config.yaml
n_layer: 10
normalize_top_k: false
n_kv_head: 6
head_dim: 64
vocab_size: 8192
norm: "rmsnorm"
positions: "rope"
rope_fraction: 0.25
extras: ["capped logits"]
lr_mult_o: 2.0
lr_head: 0.0249
decay_fraction: 0.918
seq_len: 1024
train_tokens: 881500000
steps: 3363
Below are experts of layer 4 (counted from 0) of a mixture-of-experts language model. Rows are named router (the router's row for the expert), gate (a neuron's input weights, with its number), up (a neuron's input weights, with its number) and show model dimensions 0-191. Each number is 128 + 32 x the weight over its row's rms, rounded and kept within 0 to 255.
After each expert's rows: a language model's description of what the expert responds to; "gets" lists some tokens that make up at least twice as much of what it gets as of all text. This comes from a sample of Wikipedia text that the model never trained on. Tokens count by the router's weight.

# expert 42
router [140 164 109 124 119  99 143 149 132 107 123 133 142 162  91  95 172 215  88 141 156 145 137 112 174 120 107 136  84 141 187  66  93 155 172 146 126 200  57 138 177 139 123 105  92 160  97 146 194 153 105 206 150 146 148 136 134 138 117 127 110 126 135 111 173 139 127 118 171 158 122  84  83 128 132 188 133  97 137 153 124  75 111 160 150  96 141 102 126 156 178 181 153 155 108 127 120 122  97  96  56 148 127 113 158 158  82  59 134 178 163 146 136 133 112 103 102 159  65 115 125 137 154 122 116 134 124 153  89  66 189 126 144 150  77  99  76 113 190 204  83 105 112 114 102 145 151 170 151 163 129 127 114 134 105 155 124 114 161 106 181 122 162 101  77 139 119 100 174 144 165 168 122 166  41 158 126 123 124 141 124  85 132  98 149 116 168 132 174  87 168 147]
gate0 [172 105 148 156 142 124 151 101 144 132 113 119 166 157 155 131 104 141 117 103 106 152 142  63 117 126  98 143 116 144 115  96 151 139  73 114 135 194 102 134  75 183  57 129 141 115 203 193 111 148  64 114  99 101 176 126  46 121 138  78 132 182 106 120 168 191 134 163 150  97 137 139 122 150 139 178 127 131 116 171 155 142 123 152 169 116 111  76 183 173 126 124 197 139 122 136 151  83 165 168 118 109  62 176 148 104 141 163 177  82 161 110 118 173  40 167 138 143  95 115 104  86 152 172 167 163 145 134 131 105 168  91 116 133 175 104  90 132 175 143 131 160 121  94 104 178 119 154 140 107 144 103  97  87 173 102 143 109 199 162  98 143 189 116 157 129 143 129 137  96 133 159 133 162 116  86 154 123 105 101  79 118  98 108 102  99 154  72 159 130  96 121]
up0 [159 117 121 121  55 158  83 145 111  98 167 135 167 111 175 175 132 116 154 140 180  83 137 122 127 145  98 159 131 136 105 173 150 115 200  80 170 158 185  43  88 142 159  96  83 127 117 127 138 133  98 134 131 136 117 124 152 161  83 146 123  99 122 109 137  93 106 140 129 143 193  76 128 126 163 128 165 187 139 128 115 108 136 113 193 107 101  94 178 119  82 169 119 117 150  96 171 142 119 152 116 141 140 149 118 108 176 136 133 149 128 172 157 155 138 141 166 162  59 124 165 136 156 115 136 151  79 120 119 137  67 101 178 121 126 139 133 160 207 191 177  98 131 178  84 126 151 133 151 157 218  43 155 126 145 172  71 174  68 206 129 168 147 117 102 133  91 128 131 143 140 168 126  78 113 127 119  99 139 104 142 136 120 181 130 135 154 154 149 133 137  79]
gate1 [124 110 117 127 141  99 113 123 121 131 194 140  30 147 154 136 137 102 105 106 112  94 117  79 108  84 130 146 113 102 164 123 113 135 115 154  81 157 101 136 138 112 123  59 118 136 149 161 145 142 110 171 191 106 153  45 146 168 135 127 118 122 159 132 129 146 122 124 115 150 137 101  91 148 188 139 176 184 106 118 105 171 120 158 106 158 153 146  95 135 173 125 166 127 161 119  99  77 144 136 166  70  98 179 189 168 152 153 160 131  97 102 106 123  50 100 101 127  71 114 185 107 209 115 103 149 117 136 125 127 137 130 126 105 138 148  71  90  67 140 121 121 136 151 174 134 151 127 125  81  54 111 168  95 175 123  98 124 142 131 173 141  91 124 117  65 129 124 177 121  40 226 135 110 112 139 138 148 140 138 112 118 212 134 131 180 163 154 131 101 143 159]
up1 [ 89 118  79  79 135 108 154 155 135 166  98 153 171 151  90  43 173 169 180 142 112  86  78 151 134  83  81 128 140 177 139 144  66 193 182 101 174 113 155 135 146 184 152 186 155 126  93 103  67 137 140 119 101 151 141  98 179  86  99 163 111 101 173 188 165 144 168 114 155 130 149  74 111 104 142 134 109  78 115  77 102 130  98 119 130 109 145 185 203 115  92  62 105 104 103  90 159 147  93  78 118 126  69 118 118  98 111 158  92 136 118 152 135 125 142 130 135  83 110  89 104 143 168 131 151 115  52 126 133 170 176 125 133  84 140 124 112 112 134 126  84 161  95 137 123 143 141 182 152 115 176 145 104 143 178 152 119 133 156  98 119  82 114 107 188 134 119 140 148  95 179 119 107 162 165 118 139 115 131 167  87 152  97 182 134  86 134 140 132 120 133 187]
ar and a pieces
gets: "ar", "a", " Gr", " Dr", "br", "h"

# expert 53
router [160 145 136 112 122  88 108 165 191 128  91 145 152 148 112 132  82 147 173 135  58 195 144 143 146 131 107 143 149 158 143 155 122 115 116  51  90  99  99 189 118 141 138 145  86  64 183  95 128 192 168 128  81 158  98 140 139 112 112 149 108  84 133 115 152 112 169 211 155  79 100 141 201 146 108 119  99 136 117 131 106  79 123 100 108 153 116 126 104  41 131  82 137 115 194 160  95 124 135 113 108 104 122 110  79 155 110 122  82 145  93 110  96 101 176 144 135 108 177  88  86 173 139  99 111  97 174  69 146 111 157 162 154 102 134 100  81 116 112 136 132 190  86 143 185 128 117 163 107 129  99  52 115 155 127 165  99 167 165  97 121 136 122 107 143 109 117 137 100  97 209 112 149  82 122 100  76  94 143 126  96 133 160  79 104  99 136 125  94 124  96 111]
gate0 [147 125  87 125 105  98  90 130 105  79  72 155 150 140  84 160 147 132 110 134 141 111 150 131 181 131  76 139 159 131 125 157 130 104 153 108 150  86  79  89 136  91 192 126 146  95 225 134 147 152 131  50 109 135 120 163  82  76 198 187 139 177 112 130 126 142  97 117 109 153 141 118 111 151 181 100  88 124 164 162 119 145 103 120 153  69  91 162 103 166 115  82 161 126 124 118 151 129 135 112 211 126 162 102 164 218 145 110  77 100  68 111 138 159 107 148 171 157  96 126 153  80 127 108 131  99 148 149 123 161  63 129 133 145 149 112 147 131 131 102 120 139  75  94 134 155 126 155 115  88 135 164  70 105 135 152  40 182 108  90 103  38 109  93 141 151 130 169 118 163 146 140 158  61 128 120  81  95 130 118  80 151 110 117 112 145 136 116 110 125 108 155]
up0 [ 95 147 155  93 151  90 123 159  64 143 116 130 164 178  64 151 117 108  98  74 118 127 162 109 165 144 121  89 141 127 119 104  48  21 188 144 121 128  69 114 133 138 155 154 102 113 137 149 125 161  99  73 126  91 151 157 125  86 213 189 115 144 124 146 131 120  94 114  78 140 107 108 108 109 184 223 171 159 145 110 172 170 138 136 160 131  87 170 118 138  54  71 137 118 166 126 130 114 100 126 158 104 103  93 157 157 150  96  98 155 116 130  92 105 159 119 131 107 156  98 127  65  69  99 125 137 141 120 165 135 144 157 124 124 152 166 169 155 121 124  57 139 120 155 138 156 127 129 135 120 169 152 121 171 141 136 104  93 136 159 120 121  76 108 105 129 135 173  91 169 110 133 142  92 127 154 197  80 134 122  86  95  85 167  75 149 164 153 126  87  90 112]
gate1 [115 115 171  81 122 121  94 169 139 146 124 173 110 113  80 151 141 139 144 164  31  73 162 117 184 194 144 113 129  73 149 101 127 132 170 128 156  95 132 149 163 132 109  97 136 177 127 103 182 164 176 102 136 112 157 125 180 118 116  79 107 117 153 111 182 108 147 158  78 120  59 107 111  97  85 140 130 103 117 140  61  94 137  97 135 188 100  84 155 100 222 173 126 118  97 133 164 106 146 103 117  47 114  74 130  99  99 169 156 151  63  94 142 153 108 140 149 148 129 105 102 140 131 151  60 128 138  82 140 200 132 178  94  97 109 154 131  99 140  94 143 132 141 163  99  94 142 129 100 107 202 144 142 151 107 114 130 107 122  99 174 118 105 151 116 130 178 138  74 188 145 127 143 145  99 139 116  96 147  54 160  81 139 115 125 126 109 142 123 120 175 123]
up1 [155  86 125 132 114 105  77  62  55 108 105  97  78  98 159 112 133 136 137 143 154  89 124 139  83 146  97 222 121 132  73 150  95 153 125 120 141 161 125 155 158 164 157 124 144 127 132 211  81 138 126 105 163 116 107 193 131 128 142 128 128 114 130 144  43 178 134  94 102 178 174 182 112 103 159 115 105  99  85 126 131 111  94 135 110  87 133  96 169 170 123 119 174 105 168 118 160 128 142  91 208 172 112 181 161 115 162 142 111 164 212 164 185 147 105 106 139 108  63 157 145  99  97 103  97 139 120 114  79 129 184 168 144 131  79 142 115 150  85 119 135 102 138  92 126 138 137 138  83 161 120  80 164 151 140 143 145 111 119 113 108 130 132 140 122 161  73 102 197  90 140 182 176 107 123  96 128  86  92 144  84 154  84 111 109 110  81  93 115 146 123 131]
Year digits, "so"
gets: "0", "9", "2", "1", " so", "8"

# expert 38
router [167 153 207 106 183 134  90 152  97 114 126 106 143  74 107 122 141 142 116 154 186 120  99 175 139 129 138 165 144 144 146 144 186 187 112 178 143 120 100 144 142 105 151 128 150 116 127 149 105 117 138 162 130 128 149 187 111 114  93 131 171 153  82 147 131 155 173  54  89 168 163 108 146 124  83 100 151 143  72 116 112 153 147 121 120 152 114 113 115 119 176 148 118 131 105 116  57 132 140 160 160 170 152 138  89  75 125  94  86 171 168 163 175 162 121 148 115  66  88 175 170 174 223 143 117  96 160  92 158 150  77  98  91 136 113 107 181 112 109 178 113 142 134 100 176  62 158 129  90 134  87 104  90 129  91 122 137 180 138 151  83 123 103 119 158 168 109 198 101 164  85 143 159 157 118  98 154 125 190  64 134 169 108 108 122  89 149 172 157 119 115 132]
gate2 [123 107 127 134 138  88 146 103 113 191 113 170 147 125 119 135 139 121 180 166 167 133  88  96 167 123  90 191 126 148 133  94 195  90 123 161 106 135 153 134 145  69 110 135  91 159 123 103 180 143 136 140  86 168 129 114 122  99 173 135 164  78 103 167 155 124 174 177 119 106 174 132 202  72 101  89  99 134 154 120 121 127 112  98 103 152 156 119 104 110 124 198  59 155 124  82 126 155 115 176 197 118  86 106 179 124 118 209 112 136 111 132 105 123  97  69 144 152 129  69 137 119 160 155 127 149 151 113 104 127 171 126 104 155 107 132 100 113 111 131 195 136 154 155 151 197 143  96 110 113  82 142  83 135  85  78 135  62 115 133 130 127 114 140 173 123 172 121 101 129 123  95 175  19  66 120 181 128 164 138  85 129 162  97 151 146 132 170 102  98 147 120]
up2 [174 127  99 179  93 163 138 120 137 165 174 130 181  88  82 126 125 133 188 115 156 139  80  90 150 130 146 153  89 121 105 146 118 155 123 149 104 162  95 182 159 135 111 115 158 155 172  86 103  88 118 155 102  98 144 138  90  96  82 125 106 158 195 114 146 176  66 158 122 103 113 175 116 162 106 138 144 127 142 129 101 156 111  58  89 128  96 143 126 121 127 106 133 159 140 154 220  96 182 184 159  75 143 189 125 158 134 172  95 114 129 162 189 155 154 143 153 141 114 124 106 145  79 123 113 156  97 128 164  64 141 175 101 136  90 154 108  32 158  86 142 145 162 149 138 115 241 127 133 155  91  89 141 116 130 152 124 158 104 146 176 129 101 142  99 119 117 223 137 152 145  94 159  91 139 130  94 139 133 123 119 146 111 107  58 126 152 108 124 153 135 151]
gate3 [201 169  89 135 161  70  84 129  83 100 115 149 146 124 120 179  68 144 156 133  76 105 152 116 100 132 107 158 187 119 133 143 152 137 102 149  59 114 153 137 111 138 139 133 155 142  93 110 113 125  99 151 122  81 137 107 136  93 133 148 178 118  93  93  94  88 165 128 148 153 102 154 101 137 106 141 114 159  98 161  79 112 187  95 164 196 118 138 136 149  98 100 146  94 100 135 103  91  96 128 133 110 122 131  78 116 138 121 198  94 111 118 136 114 146 160 124 105 179  40 101  90 161 117 126 181 200 161  66 125 227 133 103 166 130 161 190 171 135  99 115 143  70 160 136  92 146  89 141 114  72 175 101 112 119  91 130 183  86 133 120 127 177 160 137 125  91 130 111 118 191 143 168 145 166 140  94 114 173 179 137 107  61  96 142 140 118  95  95 117 126 119]
up3 [144  71  74 159 167 156 133 124 124 128 149 132 132 101  97 134 146 111  83 141  88 129 135  72 161 175 102 164 177 169 115 175 124 153 156  55 147 112 112 159 132  73 119  80 142 143 128 151 118 132  83 155 125  93 111 125 115 131  71 184 120 167 134 160 110 136 108 123 129 104 117  71 126 117 102 157 119 198 155 124 140 102 177 123 144 127 127 111 111 105  96 112 165 135  88 196 112  96 145 112  91 119 168 161 126 113 125 102  36 141  58  60 124 144  82 186 136  72  61 153  92 181 142 140 128 146 125 157 157 179 116 164 102 107 201 140 190  85 136 128 122 120  97 113 140 152 130 153  87 134 137  72  80 124 139 132 131 127 117  66 120 107 112 153  70 149 128 152 114  56 137  86  88  99  76 114 176 101 117 174 160 104 133  88 121 127 134 127  85  62 111  80]
Past-tense -ed suffix
gets: "ed", "op", "re", "rop", "a", "y"

# expert 23
router [116 170 112 111 143 142  76 156 106 120 124 125 111 149 102 163 124 173 150  91 117 105 112 107 182 114 113 165  98 107 154 138 103 198 100 129 112 149 133 152  80 152 171 112 143 184 127 125  89 127 130 127 114 153 106 142 133 147  76 106  85 149 134 143 116 211 136 158  48 119 116 129 182 150 138 123 126 114 146 145 168 121 146  81 118  86 135 127 147 105 171 135 160 163 103 119 129 171  92 177 106  65 179 136 109  28 154  90 159  77 188 154 175 155 127 127 172  63 113 177  87 184 107 126  99 200 161 100 129 145 150 109 126 153  91  99  76 170 184 173 155 136 120 100 119 138 107  90 197 142 118 148 139 158 138 149 145 123  68 192 168 132 134 178 157 103 139 114 150 128 197 133 104 171 130 126 145 160 114 104 117  94 143 117 154 109 105  78 199  84 105 124]
gate0 [130 144  76 129  66 126  95 101 139 145 102  82 128  96 143  63 104 113 132 137 159 127 163 117 150 158 106  97 128 188 131 179 164 170 152 174 207 100  82 126 173 163  80 170  99 128 103 182 110 165  99  85 100 139 138 140 164 147 166 145  82 117 110  74 135 100 174  68  88 129 156 104  97 142 148 138 108 112 155 126 135  51 144  99  71 117 140  98 135 148 170 101 113 142 154  75  61 137 135 111 156 152 140 151 133  61 132  87 133 157 154 101 147 145 122 186 139 152 156 116 108 140 101 115 165 135 132 154 183 122 103  94 118  90 122 102 121 130 128  93 131 156 143 148 137 141 159  84 120 103 149 128  33 145 118 126 101 119 117  57 146 119 185 166 129 124 118 155  66  94 179 119  86 184 148 117  94 152 148  89  97 150 105 183 149 109 118  38 167 114  77 135]
up0 [114 149 140  69 130 168 156  76  70 186 137 152 155 104 145 152 120 111 127  92 100 124 115  95 130 111 135  48 138 140  94 170  88 114  57  72 145 140 142 186 156  88 108 128 136 147 143 131 131 139 133 113 150 189 157 116  71 149 121  83 104 128 142  78  96 106 122 107 160 116 147  93 163 133 177 141 104 156 136 164 204 108  85  94 136 118 154 152 151  85 110 127 126 141 170 120 173 139 104 151 144  79  60 114 122 131 119 173 151 207 111 140 117 122 165 196 133 210 101 159 141 131 107 100 128 109 193 127 176 175 115 157 196 148  88 146 118 124 127  73 114 124 175 133 153 124  47  88 147 127 143 131 143 146 107 168 178 153 136 130 127  89 121  69 117 176 164 180 152  95 142 101 136 148 110 166 146 123 129  97 139 127 137  74 141 113  84 109  91 127 172 200]
gate1 [193 120 100  72 103 122 140  88 100 115  94 162 148  86 109  92  82  96 123 109 160 112 147 138 117 117 183 106 111 144 159  90 150 155 126 113 143 135 103 135 139  90  99  98 158 130 155 100 154 145 119 109 176  99 125 118 103  65 138  88 108 145 125 160 125 125 128 123 174 116  90 147 138 106  26 130 129 172 113 107  99 121  54 114 125 157 127 134  83 152  54 103 152 134 124 133  99 177 114 142 167 101 173 112 140 148 159 181 118  99 132 111 105 120 126 131 196 129 131 159 106  92  64  93 103 124 105 168 156 177  75 166 106 152 152 170 176  95 137  72 155  80 114 146 151 130 173 132  51 195 148 161  95 168 115 179 118 127 111 173  86  59 136  39 140 119 176 148 203 117 162  96 133 147 124 154 104 165  86 118 121 112 106 138 148 173  95 128 123 116 140  66]
up1 [139 140 126 151 129 105  55  91  80 110  93 142 142 108 166  88 128 159 167 174 161 139 151 152 121  89 102 101 141 169 102 100 119 161  95 143 147 126 168 127  85 146 182 142 159 118 110 142 101 174 120 111  81 105 110 134  80 118  78 105 151 128 131 219 176 139 129 168 103 151 123  88 114  82 198 136  86 115 164 110 161 163 139 145 147 129 126 201 102 145 143  84  66 144  98 190 115 192 138  99 103 182  96 110 104 138  70 171  95 102 160 125 109 134 151 126 118  99 145 132 144 146 146  97 110 172 130 137 109 145 172 166 130 114 153 146 144 131 143 156  61 108  97 152 160 138  99 102 103 168 125  77 168 111 154 143 125 130 108  81 101 109 152 138 191 166 130 128 155 167  87 104 145 165 145 114 189 150 112 184  69 100  63 112  92  45  44 129 113 115 123  96]
Mid-word suffix fragments
gets: "it", "ot", "at", "ip", "y", "im"

# expert 4
router [150  75 134 134 103 119  61 123 162 100  88 109 108  92 149 108 110 173 119 136  99  31 160 158  62  93 188 151 137  46 126  85 112 103 140 142 178 105  94 163 109 135 110 157 123  82 106 171 155 108 110  98 134  88 130 157 108 111 139 178 157 126 103 135 151 133 199  88 128 188  72  98 135 108 113 118 125 103 164 152  68 161 167  76  73 109 118 176  98 117 130  98 110 142 118 189 170 167 152 173 120 132  80 131 108 179 106  97 166 207  80 152 109 141 113 124 107  98 176  75 159 115 156 148 116 158 132 111 113  81 131  80 104 136 146 154 135 154  98 130 171  85 132 122 131 129 111 134  87 135  58 144 119 125  87 174 154 152 153 137 163 154  91  75 150 117 169 136 131  83 154 121 130 124 163 145 139  90 139 122 113 107 210 161 127 109 102 134  88 127  85 161]
gate1 [ 47 199 108 134 159  89 112 130 161  99 183 116 132 115  93 109 107 126 147 153 188 104  90 112 136  94 140 159 122 169 106 205 145 126 110 120  97 107 114 148 109 124 103 119 150  93 182 165 122 137 127 128  74 108  99 131 173 119 128  96 166 123 156 120  86 132 139 119 109 135 123 124 150 123 136 118 145 148 146 106 122 202 114 126  76 164 154  70 145 127  95 112  78 171 125  89 153 102  83 171 149 160 168 162 129 119 114 158 125 198 135 117  75 151  56 128  86  75 119  96  95  99 127 130 210  79 135 173 105 127 195  99 149 121 145 100 112 141  97 147 136 130 111 143 104 152  81 160  54 158 132 162  93 148  81  86 115 139 112 146 154 218  70  63 110 121 105 139 180 100 159 111 175 149  98 164  74 104 148 135 124 167 116  55 126 171 116 127 130 147 110 134]
up1 [130 137 156 104 146 106 169 150  87 137 117 148 122  77 173 115 134 146 154 150  49 123 133 163  89 134 123  67 102 134 105 176 126 115  99 149 164  80 104 105  93 113  88 129 125 201 148 113 150 140  72 180  59 132 179 178 137 152  83 146  96  91 142 119 175  87 119 169 140 145  87  78 100 126 138  92 105  93 101 111 112  91 114 141 131 140 109 185 195 141  96  83 163 164 129 127 104 157  81 133 121 129 137 138 149 158 116 114 101 168 103 144 120 127 119 115  72 110  69 170 125 170 119 156 138 157 111 133 157  82 174 142  77 186  97 148 127 123 113  86 168 112 104 151  61 130  92 201 140 141 146 127 112 155 121 134  97  61 157  84 127 115 168  33 130 106  93 119 119 107  97 101 139 109  97 134 169 113 179  58 140  62 140 168 141 103  62 120 125 137 146  98]
gate2 [118 152 130 144 110 144 113 128 117 160 167  92 142 152  96  55 180 114 112 151 128 125 124 109 122 140 154 135 173 177 152 202  89 141 144  69 139 104 137 135 209 173 111  93  91 104 108 192 102 149 138  82  73 137 149 127 160  53 151 124 141 133  99 124  85 135 140 135 147 192 161 109 140 124  80 165  92 102 153 216  86 147 152  96  45  98 100  75 177 116 150 153  36 189 106 166 119 114 176 124 105 115 158 158 130 107 147 169  93 153 162 168 149 137 153 127 137 137 129 138 112  70 169 127 137 162 106 106 112 128 111 140  94 178 149  80 193 122 125  81 138 143 146 107  79 123  70 143 150 142  88  96 149 135 132 186 116  88 149 140 143 119 116 115 107 120 157 110 152  63 199 165  68  98 142 111 168 118 122 128 163 108 126 138 137 125 129 125 110 141 154 161]
up2 [119 190 101 168 124 174  69 133 151 144 124 201 128  80 141 120 128 170 112  89 123  93 130  60 150 127 161 131 140 122 168 131 137  75 150 120 106 107 130 170 138 138 124 122  54  89  65 151 168 170 127  99 175 156 149 150  98  82  78 106 153 148 100  99 104 116 176  61  85 152 138 130 106 201 135 146 127 161 137 178  97 127 158 151 137 134 130 139 183 146 104  95  96 105  71 111 119 130 177 128  89 112  87  92 125 136 164 117 110 118 100  98 117 104  93 183 106 148 190 115  99 125 138 133 191  79  82 108 140 117 135 105 107  81  88  75 123 156 129 149 148 120 120  79 126 129 124 150 181 192 180 134 111  70  72 113 156  74 105 186 116 183 162 123  86  63 117 111 144 122 162 150 119 151 166  56  90  99 132 109 170 119 144 159 133 122 148  92 118 130  95 116]
Possessives and relative pronouns
gets: " his", "=", " which", " who", " after", " their"

# expert 39
router [133 151 183 182 163 153 120  87 168 132  71 138 140 132 145 123 149 128 122  88  79 159 104 111 137 117 138 178 167 148 176  86 160 128 100 105 104  92 198  93  91 131  92 145  99 138  55 153  66 166 185 165 159 115 110 101 131 195 183 156  83 126 114 170 140 144 165 150 180 139 127 181 129 125 203 142 152 110 138 200 150 142 159 154  98 119 175 110 131 134 164 146  87  98 174 167 110  77 128 121 104  87 152 126 149 131 137 168 143 113 175 200 121 104 128 147 120 143 145 150 119 162 130  93  71 158 106 115 141 111 128 142  77 147 194 137 157 119 149 135 134 189 106 153 142 147  73 159 175 109  98 130 181 138 130 141  47 171 131  68 146 134 143 183 128  99 120 147 100 124 170 129 164  78 131  63 115 131 126 173 156 109 169 132 114 159 153 139 117 111 156  92]
gate0 [130 139  89 115 128 107 132 168 112 102 131  92 134 120  80 167 133  79  94  71 151  80 159 133 155 135 174  87 149  73 156 140 129 128 185 114 109 139 127 123 126 129 148 129 202 146 119 164 111 159  76 160 121 158 108 122 124 132 155 122 152 174 127 145 161 150 137 141 193 178 109 127 119 139 203 151 148  69 183 172 141 116  62 129 196 101 133 152 165 127 207 122 145 123 130 189 134 155 147 187 132 119 133 160 107 122 115 152 114  92  44 144 115 112 160 125 142 171 143 154 146  93 153 181  93 159 146 134 101 171  87 182 128  88 114  68 117 128 100  92 193 149  78 101 121  94 140 129 129 116  52 139 162 138 151 126  79 135 140 145  89 104 171 148  62 123 181 113 175 135 117  61 114 104  61 157  92 161 103 109 138 127 124  90 140 115  96  80 100  82 111 138]
up0 [129 120  91 146 148 170 148 128 151  93 131 172 164  77 143 135 132 130 133  83 103 157 108 175 126 153 113 136 129 146 138  89 136 117  90 122 110 113 136 135  87 157 128 111 158 184 132 150 129 117 152 126 125 202  55  67 101 167 163  98 138 155 145  91 176  85 130 193 144 160  94 169  58 100 108 120  87 104 143 170 115 134  96 137 141 140 121 133 120 148 138 135  58 117 178 133 105 182 142 104 140 174 107 117 181 172 143 122 103 141  92 147  97 125 165 114 121 106 148 107 162 103 138 107 130 131 127  89 164 107 137 135 136  98  88 182 124 116  81 140 135 117  80  92 120  96 103 172  56  58 136 197 154 167 150 156  61  59 157 167  84 134 157  91  86 123 147  65 147 120  74 175 129 167 136 124  88 177  98 146  98  67  73 122 104 134 198  91 114 100 181 114]
gate1 [114 132  80 138 182 162 115 112 153 101 140 102 147 150 107 107  93 183 202 203 115 109 103 156  91 153 122 135 141 113 107  87 144  91 124 134 191 129 117 151  94 155  94 154 178 131  95 135 124 102 147 160 126 107 186 127 146 125 123 170 149 142 150 158  66 100 142 176 165 108 144 134 122 134 127 130 167 169 110 166  97 172 124 133 158 112 152  49 168  92 150 158 138 123 148 150 116 144 153 123 189 115 186 144  46  66 148 166 137 115  94 208 142 117 129 168 207 112 102 123 105 134 141  95 180 164 138 146  99  52 208 112 156 143 109 124 157 141 112 124 105 116 124  95 168 104 115 167 142  91  98 115 133 176 173  99 144 150 144 135 117 150 128 123 142  30 118 126  79 134 154  90 134 109 126  78 108  90 137  76  91  56 158 131 181 161 112 115 101 129 142 134]
up1 [149 124  92  79 134 153 118 166 160 145 116 165 115 112 123 118 163 161  67 110 151 136 166 114 150  86  72 147 153  57 131 140 214 140 225  45 145 142 128 103  37 148  69 125 131 133  90 122  85 106 184  48  93 150 131 118 167 145 143 122 119 103  61 113  84 109 120 138  98 109 142 160 113 118 164  98 140 194 124 126 131 112 151 155 106 123 142 158  88 137 138 126 117 134 124 163 102 140 111 154 145 144 151 146 153 141  81 116 123 173 180  99  74 180 100 186 165 183 110 109 119 122  95  91 131  93 161  84 114 167  70 149 111  38 117 160 101 105  94  87 123 154 131 153 116 183 147  83  91  72 102  70 131 135 172 150  98 130 119 132 158 169  85 131 110 140 158 177 152 118 133 142 117 155 133 119 136 151 159 122 144 161 151 114 120 103 108 139 154 122 141 153]
Year final digits
gets: "1", "2", "0", "9", "8", "7"

# expert 58
router [180 134  93  82 130 145 139 103 110 137 138 152 127 196 126 113 154 171 142 164 140 142 136 117 225 156  82 131 144 147 103  89 138 144 137 107 148 143 180 129 119  80 131 123 140 116 125 194 133 133 190 173  87 142  98 156  71 174  76 105 141 172 132 102  90  54  71 112  99 160 104 144 148 150 160 115 168  87 128 168  85  85 113  79 126 134 131  73   1 161 118  88 130 100 123 107 104 116 121 121 100 113 144 149  65 158  99 153 141  75  96 108 103 161 118  91 118 136 122 119 145  97  90 137 109 109 118 171  99 107  51 142 124 183 110  66 136 110 143 134 164  82 117  72 116 108 154 146 108 102 134 115 122 128  73 184 141 128 166 129 162 181  91 101 209 134 141 109 191 141 154 143 155 140 132 127 106  86 136 114 120 141  90 123 131 107 101 154 147 145  92 136]
gate0 [155 165 119 137 114 144 122 157 136 107 129 108  29 149 145 113 186 160 117 139 175  78 125 137 168 103 160 155 129  87  74 183 105 126 174 153  76 112 192 123  88  97 143  95 126 155 123 128 127 214 158 163 136 134 129 102 122  38 103 133 130  85  62 137  91 181  69  92 141 161 155 139 164 152 131 116 134 133 116 149 126 118 123 134  96 116 100 121 186 162 157 118 116 138 166 107 146 167  98 118 129 121 120  51 181 154 159 141 167 140  86  98 136 109 149 106 181 139 104 150  86 134 115 122 169 151 135 109  77  91 128 119 139 152 113  62 123  88 111  96 101 114 100 189 112  63 158 108 141 149 126 127 152 116 103 159 119 154 102  90 116 163 124 155 166 146 155 118  98 125 192 147 113 111 113 128 215 154 170 135 176 142 123 158 146  88 155 175 172  55 102  78]
up0 [109 133 143 118 147 102 133  94 126 112 145 110 116 105 168 222 171 120 109  67  89  82 115  94 122 158 135 101 105 187  88 155 139  89 105  83 110  74 112 189 171 119 149 186  89  99 111 139 140 128 145 121 147 130 109 141 200  92 140  96 117 122  69 175 119 133  66 140 127  96 182 110 130 108  70 118 117 168 170 128 163 114 162 132 132 133  92 131  64 123 128 132  54 105 158 140 188  77 178 169 146 123 142  77 152 117 131 148 162 142 140 155 168 110 110 129 146 123  82 101 120 205 201 131  85 139  96  90 101 115  90 107 103 140 113 110 115 114 128 105  82 227 143 106 110  49 162  94 116 101 104 148 156 168 131 136 165  93 108  51 123 125 128 131  80 152 152 125 122 117 181 167 110 100 136 122 138 187 131  98 117 116 139 109 166 102 159 137 152 142 140 155]
gate1 [141 144 101 132 105 111 140 102 152 145 169 149 143 168 140 137 147 115 157 123 127 146 103 125 183 140 137  65 110  93 170 130 147  94 192 152 190 118  91 132 124 184 105 107 122 145 131 121  96 149 130 207 105 179  87 123 109  90 154 190 155  93 110 188  61  97 159  92 117 145  96 132 117  67  93 134 119  91 143 132 135  95  82 166 180 150 123  99 124  81 130 187 121 134 188  51 136 100 154  25 145 142  85 153  82  90 115 138 121 135 190 173 148 147 128 106 149 105  96 104 118  85 131  83 121 107 177  94 137 156 100 116 110 161 148 147 113 130  95  90 149 102 151 161 154 120  99 158 182 121  63 142 129  87 101 118  51 147 120 100 139 125 141 121  88 106 103 165 145 119 139 102 136 106 109 103 134 156 186  82  91 148 113 108 144 157  96 124 108  27 102 137]
up1 [121  80 114 182 158 155 135 155 128  70 126 125 131 136 105 109 194 116 109 131 150 161  73 103  85 103 101 122 153 166 100 148  59 128 149 193 115 119 133 111 116 109 121 196 137  70 168 165 164 121 150 146  91 132 175 117 156 126 135  89  90 194 110 127 129 146 109 140 160 126 112 114 114 105 125 145 168 116 115  94 204  69 115 173 221 162 108 132 147 177 174  84 163 141 120 103 168 142 204 111  82 131 128 131 143 183 133 108 144 127 128 161 175 153  87 113 130 122 152 111 152 111 126 145 105 114  70 155 181 153 181  90  92 106  83 137 115 130  77  63 144 155 138  89 143 131 185 123 136 163 133 110 106 157 141 114 135 129 140 166 107  53  79 114 119  70 151 180 138 164  99 125 157 140  91 177 122 141  57 181 159 141 147 158 135  93 100 128 115 182 124 136]
Capital F word starts
gets: " F", "F", " together", " cap", "'", " working"